config.yaml
num_hidden_layers: 8
hidden_size: 128
n_experts: 96
experts_per_token: 2
d_expert: 96
d_shared_expert: 128
hidden_act: "swiglu"
moe_layers: [0, 1, 2, 3, 4, 5, 6, 7]
router_score: "softmax"
normalize_top_k: false
routed_scale: 6.93
balance_loss: 0.00585
balance_bias: false
shared_expert_gate: true
init_std_router: 0.0113
lr_router: 0.00301
vocab_size: 5384
norm: "rmsnorm"
norm_eps: 1e-06
tie_word_embeddings: false
optimizer: "soap_variant"
learning_rate: 0.00445
beta1: 0.95
beta2: 0.95
batch_tokens: 65536
max_seq_len: 256
train_tokens: 295600000
max_steps: 4511
dataset: "wikipedia_en"
Below are experts of layer 5 (counted from 0) of a mixture-of-experts language model. Rows are named router (the router's row for the expert), gate (a neuron's input weights, with its number), up (a neuron's input weights, with its number) and show model dimensions 0-127. Each number is 50 + 10 x the weight over its row's rms, rounded and kept within 0 to 99.
After each expert's rows: "comes after" lists some tokens at least twice as common just before its tokens as in all text. This comes from a sample of Wikipedia text that the model never trained on. Tokens count by the router's weight.

# expert 64
router:63 63 54 57 49 59 30 71 39 27 43 33 47 58 55 44 46 46 30 48 43 44 60 52 61 48 59 52 62 56 34 52 51 38 56 52 30 66 25 50 31 52 63 52 33 46 67 58 48 45 63 44 64 49 67 55 53 53 46 46 32 54 57 52 43 46 55 62 41 41 53 65 41 42 58 38 60 24 39 41 52 59 41 53 59 49 35 46 57 41 47 61 48 62 63 46 44 48 46 56 54 48 64 48 63 53 43 45 52 52 54 40 61 48 32 49 62 53 44 44 73 54 48 63 44 52 57 53
gate0:66 39 49 45 41 52 59 62 59 55 52 21 50 45 61 40 57 63 49 63 60 53 51 52 40 48 31 35 55 65 46 57 37 58 41 43 59 44 61 37 45 45 61 49 52 55 35 42 48 43 51 69 47 50 61 54 44 51 58 52 69 48 72 59 61 58 62 47 34 48 62 44 60 49 51 51 43 29 61 31 47 48 50 51 33 46 64 34 53 62 66 36 41 59 51 48 57 49 57 53 54 38 55 68 40 40 44 36 63 48 29 56 46 44 52 39 56 60 51 49 56 24 49 52 56 61 46 35
up0:42 57 49 54 29 48 37 36 31 45 31 46 38 61 59 57 56 41 62 58 47 33 46 64 58 61 56 48 65 64 55 51 65 54 63 59 39 49 54 27 63 44 46 51 25 54 54 39 49 39 46 53 66 49 50 48 66 63 34 48 61 57 53 59 63 54 64 43 63 51 55 37 65 59 46 48 49 37 47 53 48 44 51 35 47 36 64 60 48 36 53 46 55 43 48 61 37 58 59 36 59 37 55 52 34 38 44 38 52 45 44 62 41 29 67 56 53 42 55 54 64 56 50 55 41 42 65 49
comes after: "201", " United", "200", "202", "199", " New"

# expert 59
router:53 47 48 59 41 65 45 38 36 70 45 45 41 55 31 53 60 53 66 73 47 46 51 54 44 45 62 37 43 22 28 52 54 57 44 44 59 53 54 46 49 44 53 59 49 53 60 44 61 50 33 45 48 59 59 47 53 53 56 48 43 39 62 50 42 35 49 65 65 48 61 50 29 39 49 51 50 51 33 53 49 64 53 63 46 62 42 66 53 45 39 44 69 57 45 43 57 46 55 49 42 41 68 26 49 53 47 40 43 61 55 54 53 49 44 57 54 56 40 45 46 61 73 29 41 74 65 55
gate0:40 49 56 53 52 48 41 48 72 61 50 51 40 51 52 53 62 48 38 46 44 54 44 57 58 51 39 46 61 50 58 39 50 48 31 52 70 64 68 69 51 64 52 38 46 52 47 49 58 48 42 28 63 56 42 44 35 67 56 41 55 64 29 70 50 56 42 41 46 52 66 41 35 64 45 46 55 55 69 59 33 59 58 43 44 53 42 49 54 47 65 55 50 45 31 35 43 45 57 56 40 57 52 60 48 61 26 66 56 46 66 54 40 57 25 48 58 47 52 36 48 60 52 47 56 64 66 46
up0:47 41 54 48 66 48 47 41 62 46 45 25 42 36 54 54 31 65 55 54 62 35 32 37 49 51 39 56 60 55 26 48 63 48 72 47 37 36 50 51 33 38 40 50 49 33 48 67 48 52 53 54 56 30 52 42 57 46 33 49 51 47 55 57 42 58 65 64 39 60 47 64 39 63 68 49 40 39 47 54 60 45 60 45 42 52 42 48 55 45 36 53 40 52 51 49 54 62 56 35 61 57 47 61 37 47 58 43 43 46 42 54 40 39 55 50 43 48 56 65 55 68 49 53 63 50 20 48
comes after: "1", " |", "0", "2", "3", "4"

# expert 71
router:57 64 58 56 52 51 44 62 50 65 53 50 48 44 53 63 35 44 30 30 49 52 60 52 62 49 58 42 34 47 63 55 36 50 50 55 55 48 42 54 53 48 43 49 58 50 44 38 46 45 51 52 50 42 59 57 54 34 40 48 37 51 40 43 51 24 42 56 56 55 68 69 69 53 56 43 29 72 62 45 37 40 63 51 51 47 41 52 46 43 58 50 48 36 50 31 40 48 50 47 58 26 43 54 57 53 43 44 45 53 64 66 55 64 56 75 62 33 40 66 63 40 53 43 51 52 71 42
gate0:71 68 52 36 37 53 55 57 40 31 58 60 56 41 55 59 29 65 35 67 41 48 59 35 43 44 35 39 64 41 64 64 42 64 49 48 46 60 46 46 60 38 54 54 47 68 54 59 59 50 35 55 45 42 70 74 44 45 50 59 29 50 47 39 59 58 58 51 43 68 62 44 43 51 42 60 47 42 52 53 42 56 38 32 42 55 48 56 60 70 46 41 37 43 50 56 48 57 52 59 53 56 48 49 55 54 52 46 45 46 34 46 53 48 40 34 40 33 48 33 38 42 61 49 60 54 42 44
up0:54 56 47 40 33 58 69 50 55 45 43 59 39 53 28 46 46 58 51 64 29 47 52 59 33 67 40 47 61 45 42 45 40 69 52 56 32 60 52 61 55 60 75 57 59 61 62 47 38 52 57 70 51 40 54 55 45 41 39 54 37 56 50 29 30 25 55 40 51 65 46 59 65 47 44 62 36 63 48 53 46 60 60 52 60 41 45 46 57 54 56 67 58 68 42 47 58 65 54 54 64 47 55 60 47 40 48 48 51 34 40 61 56 41 49 52 65 58 50 53 45 38 44 39 47 46 53 41
comes after: " B", " b", "B", "b", " Bo", " Ch"

# expert 51
router:34 67 57 58 39 29 56 60 42 35 45 42 45 42 66 65 54 36 45 38 48 61 46 52 34 39 63 41 37 42 47 38 48 44 53 50 57 61 40 68 67 50 44 53 46 38 47 54 43 54 62 64 44 53 48 42 36 53 38 46 46 67 50 37 56 47 40 52 65 41 41 63 61 59 56 64 36 52 45 49 34 51 58 52 50 55 38 65 51 45 51 36 55 56 51 41 42 48 56 44 49 40 42 33 54 46 41 40 37 48 44 41 75 31 46 58 68 61 45 60 56 45 45 30 62 50 33 32
gate0:41 55 58 30 56 61 73 58 45 56 48 35 53 44 50 58 56 47 38 60 55 47 50 51 50 56 58 57 40 50 70 61 49 53 45 57 42 37 60 49 48 46 55 48 58 65 34 50 43 26 62 48 56 46 51 43 33 52 48 36 47 60 60 47 50 57 49 41 39 40 55 62 47 47 50 47 29 68 38 67 53 39 56 57 45 59 52 36 41 27 59 48 32 55 57 58 36 36 51 43 46 51 47 53 50 60 42 45 27 31 57 47 52 47 49 48 66 67 62 43 31 52 53 53 72 70 33 43
up0:52 55 46 63 64 48 48 61 45 38 58 43 34 56 61 40 60 51 50 46 49 43 54 45 50 51 66 48 66 52 60 61 58 59 41 41 36 53 70 59 35 50 60 40 28 54 70 44 57 55 53 49 51 65 59 53 45 53 43 60 40 39 52 69 42 29 44 60 58 48 42 68 70 45 52 63 46 61 55 63 62 40 50 65 47 47 46 53 51 45 36 23 50 73 36 59 64 40 67 36 54 45 43 47 47 61 40 46 57 54 35 50 57 42 63 47 49 57 46 43 40 66 66 50 32 49 48 48
comes after: " E", " O", " Ar", " V", " Al", " I"

# expert 82
router:52 49 53 65 49 64 38 50 48 44 57 46 47 52 51 66 32 60 51 66 55 54 54 49 52 34 47 46 50 37 27 49 34 49 43 66 65 75 49 36 53 37 64 51 46 50 61 49 54 45 40 44 51 41 44 44 61 43 48 42 33 56 64 52 65 33 42 67 48 40 58 75 55 39 68 56 53 46 47 59 45 56 54 59 48 57 56 73 49 39 49 37 51 58 58 48 33 60 42 48 54 36 62 36 59 55 40 45 34 56 77 55 41 43 41 69 56 58 38 51 56 56 50 54 52 48 61 38
gate0:52 49 64 52 36 69 62 63 46 54 51 38 61 40 68 41 45 57 31 41 42 49 61 48 54 45 44 38 65 45 41 51 55 50 43 52 30 54 67 52 64 56 50 58 44 53 53 67 58 30 48 58 53 43 44 58 31 33 52 42 59 53 40 59 54 54 32 51 51 30 67 45 65 33 54 54 45 44 41 38 58 50 37 64 62 34 57 53 51 52 53 49 63 52 49 57 40 66 47 39 49 44 33 54 55 64 40 52 54 74 53 53 48 44 62 58 51 51 46 55 35 58 47 48 23 33 44 41
up0:55 40 64 45 43 55 51 47 51 48 55 40 52 49 64 67 49 55 56 36 39 73 57 61 72 41 43 60 66 48 37 41 45 39 46 36 35 52 39 56 43 58 43 47 37 63 47 56 37 52 54 48 46 53 52 56 42 31 45 58 45 29 44 42 76 32 33 40 54 37 45 49 43 58 54 36 44 46 69 63 55 61 39 58 71 57 49 61 66 41 48 42 54 59 55 52 43 61 49 52 53 26 42 54 46 56 35 41 58 54 33 45 38 44 42 50 40 56 43 51 44 64 36 64 45 47 40 57
comes after: "–", " A", " St", " J", " K", " C"

# expert 28
router:59 49 51 65 50 57 51 40 46 56 44 41 34 62 40 53 70 53 44 64 52 39 46 48 63 51 61 25 52 53 56 67 31 37 48 47 60 36 51 39 61 43 51 53 46 46 53 53 54 47 44 34 42 46 68 47 22 34 60 43 43 49 57 58 45 71 41 52 48 62 32 62 46 44 59 46 43 38 53 58 58 70 45 57 60 55 43 35 50 63 52 39 62 66 54 54 68 73 38 45 60 46 51 41 57 43 45 42 55 54 69 52 39 65 57 38 41 47 40 59 43 54 44 48 59 64 60 45
gate0:70 51 39 61 59 63 56 52 40 46 62 55 58 53 56 40 51 35 55 55 48 53 38 51 57 46 38 43 48 47 36 60 59 55 24 50 50 46 46 25 52 44 45 41 46 38 47 47 34 56 56 42 51 75 44 38 67 46 55 44 46 42 54 53 52 39 28 48 28 55 50 44 66 49 57 58 64 51 48 43 45 50 44 57 65 56 41 52 31 49 43 39 41 45 42 46 24 45 37 58 31 30 39 44 62 44 38 39 41 59 42 37 47 53 42 35 52 55 48 39 46 49 41 72 55 45 46 36
up0:51 47 40 69 50 59 39 56 61 36 59 48 61 52 57 65 58 33 75 63 49 50 44 48 49 67 51 45 35 52 49 56 53 68 48 50 73 31 35 39 50 48 51 40 45 42 44 45 43 38 41 60 43 58 72 45 58 49 43 51 46 65 45 51 31 50 49 52 31 49 39 61 58 38 52 45 51 56 48 55 55 60 34 51 35 40 40 66 47 50 50 31 39 45 62 49 39 46 51 50 37 33 53 37 59 64 53 48 46 53 49 67 48 41 35 27 48 46 58 61 49 28 59 62 48 44 40 51
comes after: " |", ":", ";", " ft", "|", " /"

# expert 9
router:56 59 58 59 35 65 43 38 75 51 35 37 46 65 39 72 59 57 60 48 44 60 49 41 50 49 48 40 57 55 52 60 57 45 56 57 43 40 67 33 37 40 63 66 50 36 63 47 44 38 35 36 37 44 24 36 49 59 40 41 54 50 58 58 40 34 35 28 41 50 66 57 49 40 45 52 29 41 31 42 57 50 53 60 58 53 54 54 47 52 57 57 47 70 51 63 62 60 58 49 43 53 56 38 33 60 49 43 56 55 56 63 39 60 43 53 53 50 54 59 57 49 51 43 54 56 50 52
gate0:47 40 34 59 46 47 63 60 46 52 35 56 33 52 52 43 50 57 38 53 48 43 42 48 38 60 70 54 54 51 43 66 42 47 32 56 47 52 58 50 45 68 39 38 53 74 39 36 55 47 56 50 27 58 57 61 59 46 57 47 51 47 49 51 46 49 50 62 63 60 55 37 63 35 53 53 58 60 38 34 57 50 63 50 55 59 55 64 58 51 46 58 40 51 70 45 62 43 37 70 50 39 63 51 71 51 50 30 64 48 28 33 65 66 60 70 57 42 40 55 51 51 48 46 56 46 65 48
up0:41 63 45 50 56 44 53 55 69 57 49 52 37 53 45 49 61 56 54 42 43 64 37 55 43 48 62 46 64 36 59 61 47 30 46 42 57 45 56 42 51 56 54 49 59 55 36 56 67 65 42 49 57 62 62 53 43 52 39 56 43 58 60 63 57 49 63 54 49 65 56 40 47 25 51 54 83 76 58 42 43 44 71 52 46 67 56 41 61 47 70 49 48 34 51 56 61 42 40 56 43 62 62 57 53 35 56 53 50 70 58 40 45 61 48 38 62 50 47 67 54 56 51 44 43 68 64 52
comes after: " |", ";", ":", " /", " –", " ISBN"

# expert 42
router:51 41 50 40 34 59 59 39 42 57 58 54 58 57 46 37 40 40 61 50 46 21 41 70 42 49 52 64 50 45 45 64 40 51 43 52 54 52 63 30 45 60 52 37 51 59 65 53 54 50 58 40 37 44 50 54 42 45 44 51 53 27 65 50 62 40 59 42 45 45 62 54 40 52 57 28 42 40 38 29 51 34 30 48 52 37 52 57 61 40 52 54 50 46 48 38 49 38 47 53 59 40 55 33 29 58 69 55 63 55 51 55 49 38 25 42 50 64 58 39 37 35 47 44 48 41 42 51
gate0:49 54 63 43 64 62 37 45 55 57 53 32 58 47 58 46 57 58 52 51 41 59 50 70 52 50 61 55 62 54 54 60 38 44 65 38 55 37 50 48 50 55 32 69 38 47 39 59 54 61 45 50 49 57 78 38 58 58 55 53 43 35 57 59 44 40 63 53 47 62 68 51 53 64 61 52 52 25 33 64 50 48 56 44 55 39 48 56 63 50 34 34 44 51 57 52 51 58 38 57 44 41 73 51 52 43 45 34 47 55 53 37 45 70 46 57 57 63 48 30 50 42 65 56 50 59 57 73
up0:38 49 42 59 38 50 58 75 59 33 31 71 36 47 45 72 32 46 48 55 53 34 68 27 57 58 42 49 45 33 42 47 60 55 50 53 42 41 46 55 55 61 62 55 49 44 45 52 46 38 63 62 43 44 41 55 46 41 52 40 39 63 52 53 57 46 49 44 54 33 43 38 56 61 45 55 46 69 55 52 43 69 39 56 48 63 44 47 40 56 56 69 67 63 50 42 49 52 51 47 46 55 46 52 53 40 60 52 57 35 44 58 46 39 50 55 47 47 45 77 62 42 28 35 55 47 44 34
comes after: ",", " he", "s", " He", " it", ")"

# expert 85
router:58 48 53 54 48 41 32 59 48 56 41 40 66 54 44 31 73 43 58 50 37 56 69 55 63 53 76 35 40 61 45 65 48 58 39 56 46 51 47 37 30 55 42 54 54 62 61 34 40 27 57 53 40 27 48 57 69 45 55 59 65 56 47 54 39 30 45 57 68 51 63 43 46 50 62 40 40 48 42 48 44 40 35 49 55 46 41 43 56 51 53 50 33 27 37 61 43 48 47 54 54 51 59 41 45 56 55 50 59 40 50 55 56 54 41 53 43 52 59 48 57 36 35 33 54 48 37 46
gate0:53 40 67 46 57 60 66 45 63 68 37 45 65 40 52 39 67 58 43 51 59 54 43 46 46 63 46 63 55 67 72 61 41 64 48 39 50 48 56 63 55 69 57 46 50 56 33 56 64 49 44 56 38 64 35 40 53 51 50 54 47 47 54 31 36 57 60 34 55 38 51 54 48 54 51 52 53 46 66 64 47 58 51 54 47 46 43 63 50 69 51 57 61 48 59 49 59 51 52 28 36 52 43 55 46 47 38 43 61 55 31 49 40 50 50 44 64 48 43 41 60 25 61 42 55 47 38 21
up0:48 57 52 62 57 56 68 57 47 55 57 58 40 51 60 55 48 26 54 48 46 49 54 44 56 72 40 54 45 61 76 70 28 50 51 47 29 46 43 54 59 66 56 48 45 52 36 59 72 50 50 49 22 28 36 32 38 53 41 58 58 59 62 33 42 66 51 52 47 42 60 56 55 39 57 42 35 39 48 59 60 51 47 42 55 46 63 48 52 37 50 45 51 42 62 56 64 49 45 45 50 47 45 52 58 54 45 52 55 62 33 37 44 44 48 50 48 37 63 48 50 54 69 61 38 40 55 37
comes after: " of", " in", " as", " to", " at", "."

# expert 24
router:40 61 46 54 62 53 41 56 66 42 44 46 67 46 52 33 57 57 57 47 36 63 61 51 51 45 68 59 33 45 52 42 33 51 56 36 38 59 47 43 46 59 50 56 77 60 49 59 64 59 47 43 37 33 49 33 57 46 40 58 50 45 55 34 51 48 72 24 58 58 43 48 73 47 55 46 27 69 50 38 50 40 50 65 63 55 40 62 51 56 60 56 51 49 35 53 73 39 45 42 42 39 57 42 60 49 51 42 48 39 56 69 50 58 53 52 40 42 57 56 44 48 56 54 44 55 62 49
gate0:50 46 36 48 36 63 57 59 46 41 54 50 45 55 48 51 45 51 52 34 71 44 56 65 49 54 41 43 29 60 50 47 40 52 43 48 25 67 40 59 41 53 45 25 35 65 63 41 66 71 59 38 58 44 53 50 42 54 50 58 29 45 52 40 56 55 52 49 57 70 46 43 53 58 52 55 49 41 31 47 54 45 42 51 55 37 72 40 50 48 68 52 56 53 46 45 43 54 67 39 36 49 44 33 44 59 53 50 53 40 41 43 48 46 47 48 57 56 59 39 54 38 56 73 48 66 67 71
up0:64 51 46 48 37 55 49 78 49 59 58 39 56 42 68 65 52 47 41 32 54 48 69 46 59 43 57 32 50 52 41 50 48 45 40 54 48 58 44 59 56 45 65 34 50 58 53 54 48 49 49 27 36 41 40 51 30 42 53 47 38 44 32 50 62 62 50 56 52 68 48 54 72 45 53 55 55 47 60 51 72 47 53 58 67 37 61 50 31 42 46 41 61 44 44 41 55 51 57 63 60 55 38 43 44 52 64 35 53 64 37 47 45 42 48 60 66 53 52 37 56 50 33 63 56 54 60 72
comes after: " (", " of", ",", " in", ":", " the"

# expert 77
router:64 53 44 41 46 48 53 48 52 59 42 41 56 44 45 50 61 31 42 54 40 64 41 59 62 48 50 31 35 39 52 39 49 44 52 62 42 65 60 56 48 37 46 60 44 46 63 51 64 57 60 58 44 42 64 54 44 48 40 40 40 40 60 48 47 57 30 33 31 57 64 60 32 53 46 50 56 46 52 78 47 57 60 54 43 60 46 34 60 52 56 67 60 60 53 44 56 46 44 59 34 66 41 57 43 52 64 45 43 64 63 60 56 52 35 60 38 49 38 78 44 43 52 52 38 64 68 53
gate0:49 52 66 46 65 47 42 57 51 51 53 55 57 51 44 51 46 46 49 55 46 55 39 50 33 44 34 50 58 61 59 34 39 39 67 67 52 36 52 53 57 50 37 42 33 32 33 46 47 62 64 47 52 36 50 43 38 44 59 56 38 42 39 32 46 49 60 62 57 48 57 62 40 40 33 49 47 50 53 48 38 43 51 51 31 60 59 55 65 43 36 28 60 44 71 45 52 46 44 58 69 54 46 44 62 38 41 52 40 55 43 66 22 41 55 56 29 47 44 50 44 43 70 47 39 43 64 53
up0:50 41 49 40 50 37 64 39 47 53 55 42 59 68 51 52 37 49 60 41 34 51 39 70 58 50 58 52 45 45 58 51 40 34 72 59 54 43 67 62 59 53 42 49 66 49 32 52 57 37 55 59 57 66 49 50 45 67 41 28 50 50 30 32 43 59 52 60 42 48 67 46 58 43 39 51 57 47 50 58 42 48 52 59 46 57 40 51 54 37 37 52 34 17 57 58 48 58 49 48 61 50 62 44 48 63 53 50 43 48 37 25 48 53 54 63 35 48 56 58 45 46 44 46 72 43 60 41
comes after: "°", " (", "200", "201", "199", "198"

# expert 0
router:49 61 59 57 37 38 56 52 64 28 61 40 56 60 62 57 46 51 37 32 64 60 64 51 49 40 48 45 43 48 61 23 47 64 66 59 61 59 46 38 60 54 50 47 38 55 55 43 63 51 39 71 43 38 34 46 42 50 41 49 57 65 60 55 61 64 58 53 57 36 41 47 55 57 45 61 42 61 50 56 41 64 61 41 45 50 41 52 58 50 48 59 61 48 42 43 44 55 57 49 37 38 64 43 58 47 38 41 33 69 47 57 45 49 61 54 61 52 40 36 38 21 56 48 60 53 54 31
gate0:60 51 43 31 60 54 37 67 47 56 64 47 59 70 60 45 51 59 53 68 53 59 53 50 53 47 57 61 38 55 45 50 50 34 40 46 28 46 70 64 55 48 50 46 39 49 33 43 45 31 67 34 52 69 59 46 42 51 65 61 58 38 52 47 58 67 45 59 62 49 51 52 45 45 52 54 37 48 51 49 38 40 44 35 60 45 46 48 59 51 48 54 70 43 42 61 40 58 46 46 44 35 52 53 47 65 49 69 30 48 60 33 63 47 25 59 62 52 65 59 62 52 41 42 54 44 43 50
up0:55 51 41 50 50 47 39 43 55 53 54 45 55 62 36 68 51 63 48 61 36 57 46 35 46 73 51 55 39 40 44 45 65 51 50 52 38 38 67 48 51 63 52 37 49 55 42 65 32 26 37 56 47 60 56 57 50 35 53 61 63 47 40 45 48 37 49 67 49 55 52 30 34 56 34 66 57 54 49 76 19 67 54 57 45 46 52 61 45 50 42 43 56 28 58 41 52 58 55 53 52 47 41 64 59 54 56 61 55 36 42 47 41 52 41 49 43 56 42 56 46 40 39 56 59 34 56 55
comes after: " K", " Y", " T", " Z", " J", " Sh"

# expert 45
router:53 46 47 53 56 27 41 62 65 51 44 44 59 39 54 48 69 58 50 46 37 64 46 46 49 48 83 34 47 45 36 50 44 45 37 37 60 42 55 43 54 52 47 57 57 55 43 44 52 38 57 51 57 39 48 37 45 65 50 35 54 51 61 46 39 19 56 66 59 69 33 56 61 54 48 54 35 63 56 52 42 55 33 47 59 60 56 50 52 52 45 50 39 42 32 53 61 53 43 57 37 42 63 34 32 64 52 46 56 43 65 67 65 55 60 42 48 43 51 66 57 40 41 45 54 52 54 41
gate0:51 43 63 47 56 35 50 48 55 57 57 61 38 40 54 40 74 47 58 62 45 55 34 41 67 41 45 47 59 60 39 44 57 42 68 49 38 41 61 39 60 42 56 63 31 39 50 42 38 55 40 50 48 78 57 52 26 40 56 46 51 43 57 56 48 50 54 35 58 80 44 54 55 44 55 55 50 65 48 28 56 60 61 56 56 61 39 48 43 60 32 48 51 51 42 60 56 58 50 45 34 53 32 56 32 51 47 53 65 38 57 46 67 44 54 53 48 56 34 48 42 48 62 49 56 59 38 57
up0:34 50 52 63 58 30 40 43 60 67 58 48 56 37 58 62 56 62 54 59 53 55 62 51 47 66 46 39 66 74 42 54 47 55 53 55 57 43 60 44 37 47 53 58 31 56 41 59 44 47 60 30 48 68 68 24 47 18 63 66 39 54 70 57 52 51 41 54 61 56 58 36 66 61 54 58 50 52 44 37 53 59 52 43 46 41 33 46 33 52 45 46 50 58 43 53 60 53 56 59 42 45 49 55 50 32 53 39 39 43 51 57 47 55 47 46 57 38 41 35 54 51 63 56 43 57 42 54
comes after: " |", " (", "\n\n", " the", "==", "-"

# expert 14
router:70 50 38 44 40 63 43 67 46 43 56 39 56 31 54 39 60 44 32 36 37 55 56 50 51 41 67 46 44 50 36 54 54 38 43 48 36 54 60 56 37 59 49 62 60 44 49 46 41 47 58 43 54 47 53 54 53 65 49 52 47 56 38 38 34 37 60 55 77 51 48 71 66 51 60 51 47 55 53 59 45 45 40 58 58 55 47 43 63 44 56 56 36 36 50 32 50 36 67 55 54 61 66 33 37 37 50 43 60 63 44 59 64 48 46 46 40 55 64 44 68 61 58 36 39 39 34 38
gate0:54 32 52 54 47 43 60 55 43 57 50 46 43 48 43 56 46 48 48 70 53 50 50 45 56 59 61 69 37 52 65 58 69 52 47 52 47 60 44 62 38 64 31 54 59 45 47 40 63 47 66 42 38 56 47 51 49 61 57 53 57 57 49 53 38 49 55 31 65 67 41 25 53 51 60 34 44 47 56 36 45 52 34 50 61 60 43 66 45 47 41 75 62 69 57 54 28 45 55 43 53 50 57 39 58 48 48 63 52 54 46 57 54 46 52 50 37 59 50 70 43 40 42 74 34 70 53 44
up0:26 60 65 61 44 43 44 46 57 66 54 42 61 48 60 52 51 56 53 61 64 43 40 64 46 59 63 49 31 71 38 48 61 64 58 38 45 57 41 70 38 41 38 57 55 42 47 61 55 62 56 47 66 66 48 53 65 56 50 27 58 56 62 65 51 42 47 61 43 51 36 27 44 47 52 44 55 39 60 46 47 47 41 59 39 59 46 34 49 60 50 44 49 55 40 52 45 64 53 44 70 57 65 35 64 50 53 43 42 58 51 51 48 49 50 38 51 49 42 56 77 68 55 58 46 50 63 38
comes after: " the", " of", " Cap", " in", " People", " Lab"

# expert 38
router:64 32 65 46 52 56 32 47 56 40 49 39 43 56 36 59 51 40 40 69 45 29 67 44 49 48 45 33 59 42 32 62 61 52 45 57 62 50 55 59 50 53 63 50 50 55 57 53 51 35 31 47 33 55 70 41 60 53 44 49 55 58 63 44 37 51 52 55 66 51 66 39 38 45 61 70 52 46 35 41 50 41 63 63 45 55 40 56 56 63 59 60 52 62 52 48 51 63 34 39 46 42 67 55 47 55 63 38 49 59 53 61 48 49 34 46 39 59 32 44 58 51 64 38 62 42 66 43
gate0:69 55 70 48 84 39 39 62 50 44 56 33 39 56 36 54 65 61 42 54 66 55 61 62 46 51 42 57 52 51 53 65 55 54 56 64 35 53 55 42 36 56 63 37 55 50 46 41 57 58 47 78 57 55 44 40 63 46 39 47 49 61 33 56 54 47 43 65 57 45 43 52 54 49 44 64 44 48 55 42 51 41 42 58 46 56 51 49 42 53 43 53 35 41 61 52 60 71 36 54 49 52 47 56 60 47 48 42 57 43 63 38 54 62 65 32 67 42 41 47 47 31 35 47 37 41 62 53
up0:47 45 45 44 56 40 30 46 47 46 52 54 39 41 22 58 41 52 53 56 53 62 27 45 64 49 50 58 53 38 48 48 49 70 45 47 54 58 28 54 50 39 45 64 43 45 40 62 56 41 43 58 56 58 64 63 45 49 59 49 40 46 57 51 57 66 68 46 46 52 57 48 49 34 55 25 58 59 56 53 46 49 49 47 48 48 39 51 47 61 69 47 57 49 33 30 65 51 30 52 61 44 61 52 65 42 28 47 42 55 66 58 62 55 51 82 58 45 47 54 48 68 57 45 56 52 36 49
comes after: "0", "2", "3", "6", "1", "8"

# expert 6
router:55 60 40 63 41 65 40 60 73 38 47 28 54 59 46 36 57 49 57 38 43 66 63 42 51 49 59 41 49 32 36 59 31 54 42 46 62 56 43 45 44 44 43 60 48 50 54 41 55 52 51 33 58 39 55 45 37 39 45 53 59 53 62 43 44 47 51 51 67 56 52 58 50 35 59 38 52 38 25 58 39 60 51 49 61 53 47 53 61 35 67 54 55 63 49 55 59 53 56 48 37 21 63 51 59 52 47 34 48 62 66 58 36 60 36 64 40 49 51 61 56 59 41 40 51 38 45 35
gate0:41 49 45 53 24 55 75 49 49 57 50 61 42 52 45 44 42 49 41 68 54 50 43 38 54 28 42 56 50 54 52 57 46 43 41 59 42 63 44 48 66 56 39 52 30 45 67 62 56 50 55 40 58 46 51 43 47 56 59 48 57 36 78 71 52 53 51 42 49 37 49 34 38 35 42 47 42 67 48 39 47 52 54 51 48 47 44 53 65 49 62 54 58 52 71 39 46 48 47 37 32 63 47 59 49 48 67 63 51 40 40 41 63 54 44 42 71 63 65 48 50 45 61 58 61 58 35 68
up0:37 52 39 60 39 54 51 42 47 58 49 63 46 36 53 51 51 42 44 50 55 71 43 43 55 71 51 42 54 46 52 67 49 68 52 58 48 72 44 43 52 64 47 63 40 53 75 50 43 45 56 56 52 43 43 48 53 36 45 65 60 57 56 63 57 56 52 57 41 58 55 57 42 30 53 57 52 52 41 45 37 48 54 42 58 73 60 53 68 48 63 39 63 56 53 53 61 74 34 42 41 58 54 31 40 65 53 48 38 58 34 47 50 48 43 35 61 49 45 54 31 57 52 26 63 40 34 60
comes after: ".\n\n", " |", " |\n\n", "\n\n", " the", " of"

# expert 79
router:36 59 54 58 43 46 36 43 69 60 48 54 66 58 60 63 62 49 50 52 39 70 56 35 58 69 50 55 50 40 38 39 33 57 53 43 58 48 61 47 59 59 64 43 48 53 44 43 60 56 41 54 40 40 48 46 51 35 34 52 62 58 48 42 53 31 54 49 65 51 39 55 55 53 62 71 33 73 35 51 47 42 42 52 45 62 43 46 40 57 69 57 57 42 43 46 35 39 58 46 33 44 57 59 48 56 47 39 56 46 35 71 52 59 31 50 51 53 55 52 61 71 47 32 49 47 46 38
gate0:57 60 51 47 59 52 63 42 36 67 59 56 59 57 53 24 49 40 46 43 45 38 57 37 65 59 51 41 51 74 43 31 36 51 43 58 64 62 46 59 50 62 66 40 55 40 55 42 47 40 59 50 51 71 55 61 57 64 47 37 65 49 55 48 58 61 44 38 63 48 47 56 46 37 43 62 60 37 53 37 47 58 24 55 58 60 59 46 43 51 51 50 59 41 42 27 62 57 65 50 46 23 52 53 62 38 35 39 55 46 60 54 56 47 47 42 56 59 45 38 47 60 44 58 41 54 53 63
up0:65 62 55 57 32 52 71 62 48 57 54 53 75 57 60 51 58 38 37 51 32 27 62 44 46 56 60 38 53 46 49 50 39 63 47 57 53 44 37 28 39 42 51 54 49 57 35 46 55 49 40 57 49 41 53 38 51 53 41 61 47 50 54 52 51 56 60 48 51 44 51 51 48 77 48 40 68 53 51 50 52 53 56 44 29 48 63 52 57 47 52 53 56 48 40 42 44 39 65 35 51 56 42 36 45 52 65 69 56 48 55 46 28 43 59 57 49 45 59 60 46 48 76 50 44 26 28 36
comes after: "o", "a", " de", ":", ",", "-"